From a checkpoint of a small mixture-of-experts model trained on Wikipedia: a softmax router.
Below are experts of layer 8 (counted from 0) of a mixture-of-experts language model. Rows are named router (the router's row for the expert), down (a neuron's output weights, with its number) and show model dimensions 0-191. Each number is 500 + 25 x the weight over its row's rms, rounded and kept within 0 to 999. Numbers have three digits each.
Before each expert's rows: a language model's description of what the expert responds to. This comes from a sample of Wikipedia text that the model never trained on.

# expert 14
Description: Conjunctions and possessives
router:502494491512498499520557530493527570516451508499500523475533512489479524473487498544491454501506487481514497501528521511484467482519563544506507480503485527503505551503500486518462509458494532509498485482510485503476472511481515540504490486529471505472548483539488512532507466466518553520531485481481502521521533507525484488490519539492486478521509497512485504460499516482519470533563509473513488524491513520538481492496467487478498515495566493467525514474558538509485505468480530467437509559518515537486517503532490503551494482486527491480487486525483514494476530473504453505
down0:536463466521549484493516469549520524488512485484494513464506441503521454484537482519495499528515525483516451525500523476502489528489486501498490525491494457516486521530525527460499470486504507508527516520451483502494506521519481494524520543482489482477491538521485534516514526485479517455544483443496521541500486514511466462519481489508513477486492482492494510519476499497542526524477517538453514538495443497517483491483517487501479563533482511547473493492540509503534515475527496529509481512480520550434501501459512492529470505530508515467531482473440519483490509522533494513
down1:448501509492499488532503448498539542538511538476425533499510477494472508556510520503510528447533486514482486492483499484503467480471494485500478478514482501515516517511493500452498509545482489530501458532480526521543504478516470493486496453483492526497533485495463528516470512503528509492504491469477513483473477498503480528479511490414504506476507497560513500503532545547491491494501537489462522517531481509514515478493487445533498525507488522513511473445488550518535497509518488515507527467554507500480502492475518535515510481549508443480500482486512520478519507520495511528
down2:456478477509505491501536498530478490473491451484536481511528492461487481491509454501542448503483492542523551550484529475454551487530487504462510497523494519492547500482466501562484476497490533467499530473479535471487479489501495507511459455499513495525470495468511509508482519508461491492459499457519544493523499476480466461493507494524526514487487491500506496465483543513511541531523489518534527528476496560475455518475552495501486487495513469463519509521489498526502457477485500487521482480466502486481510499512571522523474500505525476491507521481485509477485450479493499527
down3:481569548514482525478505479526508486500492496507476466500497543524505493488523486519509444490518455471492492513494528528495489501477515522515494497463507500487511499486510523522526503505507458533501496514507514524511473511487499497514475498476481534497534514529439486486519517508519519454489463491516486517482478471531489523497516490471539499486461539487492553556478471505504462513533476499547529457475531509495497532490480547456464465539490516461522468521491506456495521539479484493479530516526485468490498497519474547477500484469459545478504488512463481441463539471499552497
down4:492461472537518509511499523487473494546505408496505496538473502490463487495491540478502478454493496523523532454490534544510478475527487519498507484497480486523510487454506466473484504482503519475515531507505533487500486467467503485524501486478505535512502505533460493516520479493505472511517531489521519503483480509481487523537544522498517519521490472468474499511544503492490516501555456546457498494496505490531519470472493491509506542554516497485463474505462473496518463503473518538495453489442545457519512456479491460509488527509507473467464467473529512518503465499484533466
down5:506506526530499490481536525495531499470513500503477511465505516475494476526536442496437512500496502482502471530459454487462462508538500494461529500492503482512496469485506474510535540523529515479468528509529523472486482502487452495497475468475468494480525492492471532498513483448544485529464522461507491495546459474514515494480535495479513494461512511477502502479472490519466493511534469494541508502464518511534499525482456468551499516508490481501452479479524522476520514486504489501462461494454439510448507504496466503460482536446512508510517475495547523507470508489510528492

# expert 4
Description: Common nouns, directions
router:478476499520520458485489545461487516546496499497484495484484500517459478485483545535505485504443481488527464512514537497532488502457526516455504483509460511467500515524531497559458514488479527503541492469512468514507493472452490539507507472513507490468491482533500521532456485473480521494517465469514473477523531528477509458468441516506510499516535499511529513535465540487494499532523520490484492530479518516504495506468511452486466505449561461448506499477530520510508506487511511490491491487525517522461496551496526515484495486452523515486452500524518533523492531486496505479
down0:455483488521472507522499484466486512503488491504485514475493504524453508535536507502496524516481489460497514560533495527485534486537511534543549508484458520501504527485513487498470510485498444551464513503492514538508507522495512550515482422444523525497482544465528511506511501497533481519456493491497519487548522473467486511498502512497508520491506518475497523544540482450507508486539477495499496509538457499547506489536546515522525478535495499521546508537511501475469570479498482494531500515521520462509513503520483524528523502523480507487500509558481489501504491485541498486
down1:469498465495498486512526531565493539500495514538474473492450494516515517518522492540489552517566501489481514492514522508479404515533520482491474513507484446492503570481520506527460508430500497489505483467518514502491471489512458529446447505500471485518471508513494471489496486488479520444517521505512500504508516508536491503486518465458478533512523536518503527464481486514518487528472505517504512485507488480503486494511515469469456515511511500494479524491516483480473491488484508484499501478485495494505518480531537526476508522490517499473486539503528522580509503467496521467
down2:526520479488509528457483551483537520496543486486511474532551481495496535513525476493481547480475473507489552460492479514502456539510508531475473494467533489500517551495481444495493493499490519501478495534494460475460493545528473513499475552507566531504523509539500470479502512515509500522465490519490517512509470499475490486506529493448535474516451508482466474522527490485495442477502525447476492531502468482485549477525523519488459484509523530468534489508499489528513457505521509485500484480487497521508467481492542511503497493475504477538468518481501503485506500465508533539
down3:530522470466506464486479485515535513500506533441489514503497570515536509519520492474448463536479508487501524459497507513499525477473469493458517511488487552507537521536499463442518506500527484514485489475497494482468490516465466502509484523496511542520484523511481531480515543523507515518480512459481489525482521524488504500501470506550496435535514545460533508522499498521505530474529499495514528480504490518499487487523539487480475453513499550465459513462498484503506542517526506499487527494486515491503491500509544478519504569520464473508546494522510489547491550487477494497
down4:516515521464542523489519502519510484508482475491563492466492559521510515496495521555460474455515483519477487538495480483498460460475477528525527494472508506489470527508493474496557481479575538502479503503511469493480481536533469464494519501518527515478478446470463501507511509513487510515466486513477492480490492455524550481490499554546497541463487516480505482486516491488505467526493491482497512515470503498500465497491472522525482507464523471491484444494486484541465476487491505500524543479489478509535488539547491453520485504514530494529497511520532474486517495479485481453
down5:489514520515503483513500513534523475483491504513500469526494472477484474485512501463549509515533477503526540557543495518529524498558537519485492533526501476507500545512519500496491505533467475497487526539489491502524508480507476502489555547539520502507477534530503517454488538516494469449476537518501462474500505499468538508511522529510543502515502485468521505509479490541461506541426476522478508512497534493487464509474536505483475561484487538489520509469471505501475509532481481497503437517507533511441505496524503448480506485519497484529523534533520489503544500511510509499

# expert 18
Description: Results table headers
router:512519458513510515491509490474530530477508503495526499512511522516512517459456488529533494510492465511498492555521494505551470511453496488476458499501472466516513493508515500540464537480481519489507466478480486497469469468504518534486527435522460462474527490498516511511445499507537518522471498512516483489503554514518513498474512502532488520515524509478508514472510528502488488498489516497475463566463476503516447516460499471490534501488497490516516559451558528547462514516506479464477460498520521525476511512566501497490467483494503505492457489518530528512461488496533496483
down0:503501519490501466465521498493463513467485542453510476442465517523498459486506533477521540488515466504509508532509465461552530495516536478498528469499474462475496531525482467565502509508473514481530513518513518508514498469510552491487488475485518544517513499492537531439511482503504510511457464487478526487497490455499471488533537503491487490535541463507523465517523564492459494502525504499449521489532508506451517464513510498508522523488515484515496512484516493505518513551495503498461482513532512519537504485488504505502540473513521517516497529494476467549525560510511486509
down1:482516517470499466509513517491486470510516453568476530488504514537505499508484543515522485467530526532528500490545542449469536466549521475487496461531462509500469508496523501533513531484500490456480530519552525504545489490504518468499497482462481499530500541487492506484518488480505485502455522505523494484503490487519452487506434502479513481524455524513538512495476476467532475545489516539504493511488479497495508512474481447534475493499498499484500517497524484512503515457520495538497511511497510499518483515541500542454544465495508497472493457511521488487567537529463484497
down2:494490446458550489516535495568487472471513458511505486500515517515515493465522501524505461502493539501497516454501527546543513514492500532504510545453466517513477530524500543532486532486513499489499501503490499511509528480517517477514526514506506489476514474494489518449474539501526462491529482486505504520517520510523540489445518507500534449512544508516471465484462505479497497570528486458502491520506498484465488515518499499507550527457498498535475542525502548513547521520508541550505525506460482492527526473484455512500531510499545483499471489506511467489512509486516510517
down3:509513475513530503493507480490525503537489502496470498524495506509515489478500523493475529490490497511495468472498477512519520506539454521495510526514495521504489531498491426468508516489510511465523459514492454463438525516545504509484496474512488468502494468543483530468484454513481552473547474501496518482497491493493512480552495535534469545451509439481526474507505505491483515477570510498487488517517477547500549538532487452497465493502518473495533436506503466481533551503509490530448489504494522505526502485484485477526504553494503516533504480534524497492521483485495484518
down4:510491488481485490517504503522498485465507478484508490480500545478489495518479518504488514513543461496481508526506468460521460492505524466509501510509470511487499488530544503545512492504497490492544539542574509534563510473540509460467460512479489509504484516492521493501541495464526508497434471513481486516508523467491540526522493487525470490493481481533472558505520493499520529543495478552489540456498490553508538480477487493475492515471512471474512553517495486485479503525471555496490497504512497493490491509512496516467509508487420498540440489512492522495505474488483450495
down5:521471473468504508528517526532525525481529477498504438465526506478498539501500521514530500498462487515487502483480491468475489540465513509490505548439527463490491496510503445504493535493481503505533500498484480488497471472517505487529494473472438494512477488513507534535490539468524490512495527520543571501475484543496474489509498502474523527490480494477529493491498506473497473535523497489497498502468531502500497525523511453590459502504498547470491505525518501510512496500534479467434490443481524509468470497493498523478502517500514508506514519546447499501456515507489455506

# expert 15
Description: Sentence ends and clause links
router:488464487519528521495498539464555512513528463510533528487531539491453504504496496490494492501503490480529506509507485485556471501458555513503476507500494476481517494517546482534499520469472532500498507476552460515490459434466532523454489486509468507491519478542475503520474480467504507499496508479461491523529525498455510449532490523547496545506524484542496538491481535503545481533535525499486477526521525488537519501496467474467474519489523502518490522493511512520459516463488493469483452499491495500444498494520472511540463479489531514532478491507511496526485510462524485508
down0:515469489495489519502460492517515522543490463492437497546508532454486475494491489463490475490511420479504508459518568501494522473500561486512515529490486492504485554559488538491465515486513492512528492521485497513497476508466472506486468589527514486538498449490519505533490501513499480513512512479498538491481504494501502535444471519509503501484455484500509494520509487485492482521545516505498493528506484490511505486527479478481473529543493470500481515514499478522450516499522475531490542514514542496510530510515506507472502471497505525446470496523521510440500488538517490522
down1:469522521470485504450500523513494529503474499492492464513507515460526517497467435493513542445508508458521528543528489485485542484520518527483513511520540509501492458499535511503506523489507503534475477464462442512494476521507521485503505442520485470462477502473534472497531509499507483509514467500445467528485488486510506499476462535494477497538516504539490540555524465563460473507491488483523497498502503528510494476496502483490503483522488520475472478483540487500468528492522498462499511513492467507489493489493485493533461527468488481450479518534516473498575512464499497459
down2:509463469494469503488491539475527505515498461525478489523492472454512489493480472507486452468510484503490503541493486464492490457509508524520476506501538519524513529494486453488489556528479496530461505563501534512498470509471506475545555483494479496538510470496502466524485530487512502481460517521477525450518495498522502530474522480502473555520488556489490532516474500493511482513511495538529521447489506526507519486444515506461506492510490476565499521497436494501477530515484466530489495484532504540497477563496484530516475512501467467463509532506472495473503495505497488528
down3:514554514451527488484512492490498486490466522458449507518537421517535458517506489481516494488527513468486522517523490502498452478515527531514446500516495499556458501501449504489522478458486466549484467503483497461493517493540448468511509542510490486506501526473467493461507505469546470507491494496549514505482460489497509505486454522518501499471512490484469484477488527488435503511516512502511510507482481484482475488529466457485465473510478484492494510482529527452490530497528509541498502522503478465524479522485479549528475521510536508524515509519483493480471479476475483516
down4:550517452486489521498490525487535531482512505493492481520509516532468506480484532506498483498523504487482510477494525479502519526498492535479519538485495489457500472469461465497524503475502462452527452457504472520511596532474490522489514495477442533505496523531482512536511493501514458489507529487493496492496529469499527484502516473521487510560496498497471507503528496505526504484534495467473458507508533484496496492480500541501523523514528495463555484442464506473479490521498489532485483462539523488528434485514489513511532489497496490499462520488523435480547497476500517534
down5:501505505504519544472526498481477481493527522476534472516519455473502497441495470497501491489471525484510469512464443520467550493541489526490536515456526542504455505504525485468508514448527503527523501502503533502466488493476511469487454483465558492489512485501523499521451518459539477474521483527533502504504487534545485470484510503458494511495488506504503450484504510465515512526520491533445510464539510490524504529498461477467509525522465524511498513549494489494504489491517534499490500486512458473541559514470515508499526523547451535470499495499499492498481491495498458511

# expert 1
Description: Nationality and institution adjectives
router:496485471524511514528512448492479516543491527527533520493495491472461493485487496526530519515492473475535488519492508457510512514464507524489474485533472481509465523501511460518472536442494522449517459478506475534472517478440486493489525463514486499483499439510525542570480492482548529552505512476510475461523535518447544445510508526503464492462526520522514527505480536515540499522505517488503481512531490539522487516473498504487497508489514469510513497513516517513487508510499469489480475509482509491506525557523469534550479487519528512511480530503516524516500515506515469461
down0:494511514493547463466485492483510546512508491502559475473463526479479528509491514526482475492471485508508514523473487506456508489521509481503501550513506472444541468547518515527525520509483516512509486498508503539482499498479478514504513514488493544451502486489475532534452526511485516540510479492466452531460465518509549468511469485534532504538518509512488560514490559512489530483490532494488499470471528502478491548525500456489490466519500562495483523493532498483501486503507509503488490519480552564504519503493517472499479495492478491510476509506484504522453526509514481428
down1:518528481512507505513508483500480528515495505471538568512484461515558472468500469468480507543479542508471506525493487516484492508510490512491472537489482505480454481492526485517495551493495515504501503508517499512533469519484499491521497501495486503469494459499507516497502519477564520523496535556525502465503487494459522492560551480453496518440472478473504509497459471544460540481517469526471494493487503504500447521529536516482487489525485547516498496535526532484514486541544480499505537500469450508517510510461524528476456491478490498483511510516478526525529449516520502491
down2:508530456531506488540469467479536467480481506570521508545524515501517479484512534509502518484508480463498452504487484561505501506532480499531510479479562498488448546482528472516507529509499470558485467496466509472490506498483529487488518523508473493490516465524485538525536513475493495478537507525531504513485489490458479503487492563510535554466523524518502535519486512511474513488489465484494532485457515515512522508524460489459504474509488499522467533484471494535501479495522474522483480498495473529490524526519457534501514478466474517499504487541468488514481523480500482443
down3:487507503527488523481495497512493465514494515498561506484468481481471470498491494518518510494485541457539521522472514481499482495496508478509548534509502521501496476485526492501460455545484492518518486505481506453496532520504512501482486470547527462459508498489459514473499449542513461489470499507448515480518517526477504452509465517527484486498463499490485478507493523533453503556514463537502504482507492454496516508471468516482500481486494549501517517454517501527504481496459527519515528499563485518516557520483470490550512485530535523498519516565505463494516502536555518508
down4:484500466490493474489497499527496526513490506478505515470502455518522541478502492494467503486493505490497478470503487522486490527489527494505490509525496470515449538496503451508497508529539533539502482527492484468533455467492551497535501448490493497489501555515458493495504531481466500509523479493484486537460485476534515497508477483554515520499419442523530537463527508558471516472483505470517515504466496477479473504506520526561465486516516512491487516505490529544527509508498513476476502491552548485486521509514506503550458462475467489484497518516481534527509509499442514510
down5:527535516507524494470546524513504507539450512523472503490512493482494530508527535456525510489486479505529525548530505547483464532508472474523500507494500515517557510500488492467509497501512481466475499521514477477536452501493504472512516489504435505503508455451515534516481471489471546464538536504455521476508489468521493482510507463550506522481473517518540491491504485533487482501516524513535432511503468516537449535477521491494498538528514504537474476534518500477516492473485490480511489515488525506450505538511500492502529518538503534518506529487525468476546543486501478526

# expert 10
Description: Infobox and citation fields
router:469478442493494502529500496467490520519500460520497474510508497498486538479456523478509453461495492473522474509564490483517469515500500526462471467520506539471499540496536483551468496528506507468513499461524464536534520469449537504522517415532484514523522496526485496500485490488503487517500507502466497497530508491487496487501492511503473496482519550474502528449548515536487476497470525478459480497507514526547472534505504467473457536502502478479488544503499500517480497447483518445494467491475490525535515506534515504499489489515496491436483525502520486504460512500503513493
down0:491509503489520474519506487543498512522508525472472524475517432469522503484474509549514490500493528511516485470507487497494495497496503518527516523532524480482503559519475490541452522513517493514482482532491513530504477488510436514477504506478458493478504505477429504539512516519503497534526457487516479463435527519458496474505478490470492499475511500546498435505538537484448498470465497500495505511519508495451496491530464492507503489555525540466492491516505552490544539485523537513508475501473470492501510505512528496506489557472486513503519517516504508494535534457463488484
down1:509501502503502486529509470510504516509488473517462471510492506561519528513495461510459481492529547460479498569514482523487495476498521499530505544514487538518485482492468518474505466533473478459544488522553543439516511511507466465481485491506535505514518481476508496498523521494487497506477507471476506486540549436536497475513512490481517512455492474496464499471484508466509474496521509531509487462547488505501495469471506466495473485467523469520498475511506499502520498470491533490489474496520532499507461533486512492497437519546505508414520469534523493470485491498493469521
down2:496544503535483481524511521483486517521499467479551468480534527476477444509452509474495508511530527484490530493522478439481465503480521486537490550517531488494499517506493489519474482550478476489520502537480507474477538504483540499498516544533538442519484511493501472523516490467544503482533454464464507505526503525529525529481511464493505489497496538510461518452485501501481504522568504496494486498507496519535501509519468447489522542525489490480503464486479503486519525490506471518493497482464508510506431498539524486470524537533495485515495532530507531531490489481523464488
down3:488546535547463461548512513501496514515490525490501504486463457497490498490528469498526485493470505465516490538516485521474495503460514513473448529455493537467489574486482483535464492527508507503518491540480503477497498466486550498491481461490530475503496512503486498517510506497492510523486545416500533518485496513473494485503496489508470466544524460463467490441478495506503503508530498489468511457506471510501500497512529497530508449507493505478464520497484557507529536483523486486548457499508521539459486526493481472512501532512486476468508520529501461480492489482490473456
down4:537451471538538477493534496527544502494482468496496500494497498487510502496488472513514505503513488528494507499471467476479548481512497493455516489530536487522516497491488531461474495512473542523529484488469510502553527484464560464547478525481504514522487498489538510494506538524506517528511514492480495447442531507498486479524479539483493523503542500543462470510493456519477507488474455473520501520536468501462520489557520511495483503473517449470445485503460452515494499501472543450489513484513496490500547512468505513489499511502517478516525532521455494499468466476505477496
down5:498514460501517509523502513507507502499544510516477501493520540519525529486495480497553464493505495512512501515503496517516513513480497511466479468470468519514508487467493566470511475453488500491510496487492489499463479492527479467448504452449565461527501509473483493511523479479517534498523506484468460535533518524535537493456456476494519544500544511505483512549448478510494488510495513497517527495504534527476522520499474529480515486509483493494488485469504525523567556502462510474504488456524520553457488491467460529503460485513528496504504454505504530482476547496527506487

# expert 16
Description: Comma-ending name pieces
router:475490516524509481521517579435468501540515499504528490492523486487479528471486530531492501451504476495523470525506506471508503511483530499509493468515492471470532495526506503508510499492500522500487504487533451498495485475500503516438487469529499517467546471545505560501448471478493537509520505493509503459491514529484510441477438517503475537475511522530482497485515526481522491510501511484499485516497504521522476540450482510517432499475533456474474491476507545497502553498477485471475532514492524532496508522520499538515517480486514520494507477538511532504479503453477459504
down0:474451536516516446477518518527541500503513508514516499503514469518520499493521468554490431512513488502516527474522462484507519504481510471499488535492479507521505512503483520532483544506477505489489455522500474505516532540493470503543454458463460499491494507527482530510465536467493490507468514519501521492459510478511533510509544497526539496521504469490473484486487512522523509466501538461569496507495464461560506524448552501476486547522533487495495503502475491475502475475531487458521496470480490482501503523494468498542499534503516477468463496524496459512481482547509524504
down1:572480503464538528534476532470490472528510524482502493485511504506468465515488547525496533504496547549525509471478496484505545501519535483518492497532498489456508541506444538501488482508517494506486498492513471480532482448502528490492468509471499518508523527530532502502469469489504500483509535533500479538468464523492482474524525514476460515559522474485497521497523494515481490498503473527476505538493495509494481506499491547529444454520525483505538491497523519502478502544516517530520508481475562481465495466525526504495536484511497489486532498518479443547512497495459485540
down2:538466500500483528485440488490532530514519520511478496476534497493518475513487526508494540481470495525482454515504508488491477500475485515506508471484528498543476485489515545490527452534552545501481513468535471486447484540484528516521487467523507507485543506516497512472478521495497467479462534508535467448504518531478432520475504535474478493478451487499468483539561489552538470530529506514506480533531485505496495505483510511502511462502521512469501495504518505513512530525541469502451479461480491482489489551496493456520502517483502510541477517503499484464477504511463507487
down3:475511483539477482525537506500508431466511438551531474504482531540468496494498505501484523495490494496505491482476483537503518539487505497515484479510488513510457540478548478520537525513541525439521497525497486502468497485526505539485532568514533523490495506479552552480482515497483494503504515555535469504480495527546507542452455518535472466477483539546517497495513525506503469501527459493503556506515522476466520516498517471473488483533484507500543485529489486493532512493474496502473517491498525518500485497527497507516497500482548495485458502478482519515521520488493512534
down4:504505497547511482465511493480492522514505531462502501504514470515451493505529499503435508538487503493505479454468499469502443510500520477471557557461521492504493540514515502519505478552525456494477490508488501546501471495448516501467550491481504506494516501531528479495493481499536516507481444500497498483492486528515446543471493502470487493491561456462540501528465511480453501484501526487501526528525509500476525514518517474516523516468471537500481454494526488568514512512483488494484501502486526466450505520499512552496508509490546496470495537514538493503508505494487478498
down5:506531456481512494500530469503536517462475496524527538551502512507508487451493512518524530464448492492472542499488514483490475498491541530515521467530507483466504524478458501493498510497478488543506449532495504512492542541460520475523464515497509471474517498468509494520501518492520524488511541464487511492507437526509455526507497500480512477535499516513521506508470527485497520464513474494493527494470513472517508541493521520431519503491560485520508497476477509511495500531566459508465523545548479506470503536476482509479454475511458487517501510506488520461531492497545480520

# expert 17
Description: Headings, nouns, decades
router:496489504485500529494498518479498511532534485531526520506483516492486525462458546512537481475468470484547433498501503466491514519436516505493507470533461518489525487524504483530480543470489504492501469476536491462502503499476464560505524452523519501468517482540518549512489498453522498498498525512494493487523498535486508472504514517514510530512532538540528519486487524493493455503504533455505474497532518498530449497463521484489470504496528429485508528505519492528473534479512511466460466514507505548483489537519476527510482461490510539514448507504531528508484511505532485518
down0:498455513512473465510487491487465451473503497520518480465505511491527484532469545472540527516486459500485532479502480470511502526486504513478540517551502516493460486475502497513529509501508515515505507516501520484474529470485466537513486486440532483494555450478506534529493463515489505472489468485537485512523542505497504523462472529507484489458472460509542482474496493537495474485497493469488524522492483543509525486466495502495511513547490478463538509482505513552507503518486480483477464495441521503481449449476491485503552515545530483526498515489471498479513543519536472542
down1:531518466508469520527516529462515495547488490503477503494534547508518507531495484510460446491475511507518525459484509463513512464473479483516501530510521521542494485542496546514505528528492499522536464525477474510497495523497528532491469465487485504502502507530496478514452457466499521555479519519501509524471501435501469521515483517512474531487498488531477518468486505584551552514511561527483460507530532508502514502535500527476499454548503500486533500470474479477519479485461520491525439507497499476504506471487497527508499508515517500506458495479490481521512485509501499523
down2:472502508557498493526485518490512445447479494480515501488499466466545551540510472455483488496515470530500488486505524494508491473507442442504496529487486484511500500467453476528503497503525460518476485500475519470541481489503495495508500502504528512514524506538544501484493477499468519484480515493507475530525494472442486483486481470498460516522496438465484493508499483514504485492449505495452499421519528505489496504510521511473494479488531511548544488555484502500501498540481451491455472528491515503537467543477494517489560497527528498501506513481500527517500469514489491523
down3:500549493494498505521522431473505479514516514452522543522508517515490521509516525489526508514513529500502510477525483534470535489493467484501516494479467452522512480529523535472496538506456488530518451499465471489495498503499500448491524457501513530488498557505488465473514522542479473480495504533537481499504457507542521501549497506474542476549500487501471514488501508490497504507510512542482470447546537525490498506510530504548516489497518490515536464526505489523490492522487462494479465505452530486517507513550537487461489520498537487472507540512517478543489472476463483462
down4:488484474509524515475479449512467519528497504517493498531492434541486514467476468489495433474475473477459469467517529525519475487474505543523463528490526506497478537462537501483509485495518501471514510522509478508489520538530495521470508538504544508499519479499513488490492530480490514525477490478515489478499491509471482521500495491505490498511444516490536550508496504486485533478493499488524536516452466487473501498503548552482516460495525528525589522511474522519530492502511464521560483496480470493511490512465495490499528536485524515471519498527501471506494549521538478550
down5:511496504508499493477504543521513515452521505502492478476516519463492551462511446471520454525547493481489498440497496498503483538489477502468461462479501503481498509523539465529538474470512495505491508482573481509496481527470448502485538535527486500496508496501482536519445479471526489479509500481488490495513511491450509519540488478537523522478486515518503491496461481554501485499499468546491508495510553509485512490526525478507533529528508484462487507509556433475493524464503507493535460457498529518479516542502519509490506501558503492505467491495495523494465469489518480493

# expert 8
Description: Capital initial letters
router:495512439481505483481506497520519543540482460509482518508529513466466518488505528516516497452470481495528496489522513507487477519500519487459487459511489531500541531546514478506493499508524516529495516495489467517519505421466536512507486460557489472486515470518519528518521484480534532520475447449493476493486515515450543467480484496505507508476510548482539530513518487483484454515536511503509482535467477509529501504484481489507457491463548470512485497479487515524515513508516542473488506518503546503498502540538498543515470477472546497537495522510502499488473522498526467450
down0:491503496471499507476515511508521465493443483523477530480449506494539490515466474532523421488536525508485498492563556526452478525534485445459505484487497493539542501500533512521545529517505519505536496503483489506528507504502489451539509461488510478540510523461517552496474480527515442536483491488537513513479515503509534529498497492539537546523517496483506462493487522485526527498497474520524506520524523503497468508486479502510517532505480469499517478509491548481486530486515515505478503515503490483493530492534511523532539507540527474483523475515483544516507511476474518463
down1:480524497476477488494502500479513480501499483485552530511514453491485534529436497510514489531524538511498473501480496511488473526525508484484477503544507478567504463469544465491533480519485511490469521512512497500562484501486499471522469501516525475490541511456491511499507482528474440488496538526484510494480526487505473497529516529501541528523521495459526555536499478491569502469513496462501489500491475505533550503486549473489535472499500497521484531479510509533546438541522516511461564499518527494486486479531513518527488513501500527477494504524490525481506531505500511470
down2:480477504477489482498522490528498511491465469489532485516468512505492506481533464434473559543481466527514499480474475519532477497516483513525538529504451520473515497468457526518488493492454475501498516508513525502473479509450490496487499501528488476493501483537492455498525488499457504524531497512480492528464487513526499511488520512508476510473459487523510478495398486540501505473477467446513519485513501486534510484514506525452487457510500524505453473477499464487530520468477542540476557519453513529504516483512529482506502533475496519504514531460513467521477508492501485522
down3:506506514499486468476467496511483495466496497527516500475511507472530532512476506495523498503509527515489514470526499505532466493478491460504535509481487522524522425532458510493500511512517468462499492534527514471489518543492506513475495575490496458497482449495529457497484531498451503482480464509463491531516534521490517465465553487485504491463498474522519446510442495464544492477526480505480467509540497480464482499487491527528471494522513466495529503526509504492530527524527480486451509484535473518456445480559490550477531533484506528515503518500517521492491493472491509508
down4:530501512529516502498497533498509514486499503542512480440546502502527497458537469507461480448500510514523474524470497541467482524503552501466527530525537523508475523480524544480488517486494529506514529495526527488506516512510452484544507520506475460485456527494480489510495470515502539518526481510477484555497475536487517435412485508515519489480527534473481518507492504510492494462511479492492534520516532522541447519527498518536488508503489513478492551513515518531475536467459539525512482540509487477509526447501491474474500513491498503520509507499503510520524480492525486523
down5:502469500484557503518533488530476501492510462532490532474478496503458480468473511497534491541500494498515515511568464519511492484480511486532520505464500479493545510543503487539507467536516492531516459489514505536532478507474482516474520521525507536501509484491475461511516514511516522516552529503521472489477500496492507489468529460490518476503534530526462491532497428519511563481504506503513524469520485537491489504520554487507479514528512471459461519504532497453496471505480481469507521524502470468468452499501539481505458515490520449525495502474523458496468518518458481478

# expert 12
Description: Sports season narrative
router:474479496480495507515496505443496510510535473521544509501529520501453482496483486498545485493489466485506488509540507473515484525463513549465456469508502498517516513503481491503474525497483511490563501496502479481468482488503490492482511493531500478448519482505496494532462491485559509534512463489480449489542488510467520494477496486559474529497514490515538499483479523506506487514523511480463465521469522504521429540506455492476481497481536470508473521507515506526500516490458497456480501504505545547441493493538492496507465469465516487518431523529509497504469491491558486482
down0:508516497489513514513483512544495543514519492513472498474503551508488501490466493507487498521523505506537511518467552487513564473461447479506538466491459477503534493512527453498485500513503486518531508491522520510493527484528482497526502486467536466480542538489548505530465505501475485477521494494527518480514485456493486526482494520515543488528529448428499509521504473463458511483488512486489533529483432536525535516530509478476455507503488505537512507485470521495525482479535464453458497513499487478510536526496486516511523499519479488496505502480494465523537561498507501456
down1:491487521523509482485492524460498483515524483524522473507509477505527525486517477513500551472513471485511509496468429485536506470496482447461484503494487513473530448508544498452481489535481459517490522537479474485505443483476445497481511497477520480541504502485488521493525519484492508479496501500571485515511503520459511509517467554466507469471499532474519530517488493513501506503441469455483499474508505485530514471512517521521535526508478518464486450519502519497488460486453539479482508504517499492528499540511501445530500460470522535461531532472521499525523484516505485495
down2:528479533515523473412468522436496481466486502491510481516479506488528428479505502521461501509449466509531509516553536556506500445492505530535530514550472483452521525502492480503537523440507484521467496495474494470491542533510457477512497467489524437474472491502476456507509489505519472503477510502505506491493513501512506559520475461529487497527484487527449514483443512507482509510504485486512487472522496508498509518429487511515528538526497512517487478495477494493500501513539487492489505489531495515489507505510479511479486492500497500503509505501500494468488495548493517485
down3:526509490535523538474473510505476496519492511517511529490511512532502497487477515498471509499506496523515463525510508506520510439507469491522502515472468496458523488550503466508456490509464544508496511564516494507488480555496479507470481488425508508491498468563552478518541500477459528450474513456566488483516549498519507482501505522465485495533475474517510520505498512478477551512490507462536533545496477497514479485456475523479503484501475470553535514500481481471481507515497484471541521508495516490510502503520499479464518519475476487513485525493475487472460491518452514525
down4:538517524476498521493442511482497472513510531478457523471476499487482521535493494468475492501523491493461544486519490501528508533502502492516496499500523468494518504492457542493532522517543536499482473488497507527454511472513502540480481508508516560493464476486465535502482553504467500530473508557537475467505523545526482510502466504478496451494526509447511496450508485453458469458468519497535506517506462517502523489493548477507497511523481474494522529448494499526482486529525479498535495504492448497513456507475469521509528489513481489532489536481508514461471518474461495526
down5:492472486514531492460512511523514520480501489514546505480485494484490486491545464479521472522504519501521493486519516500496528492543479527505502487560494514535501463500488504534536522512514483543542488492511504476518462489516530555486503523497482506525509509522570515493483485490510523506490488489515464541478521506531456495494514505503529488456551507466468523475534501511500468483517487421510502504467451487502460551492539522511542514508502499527540470540495506504471477530506505482492489443530484515430576528490492482495486521488472495483521509476487511496526465494503482542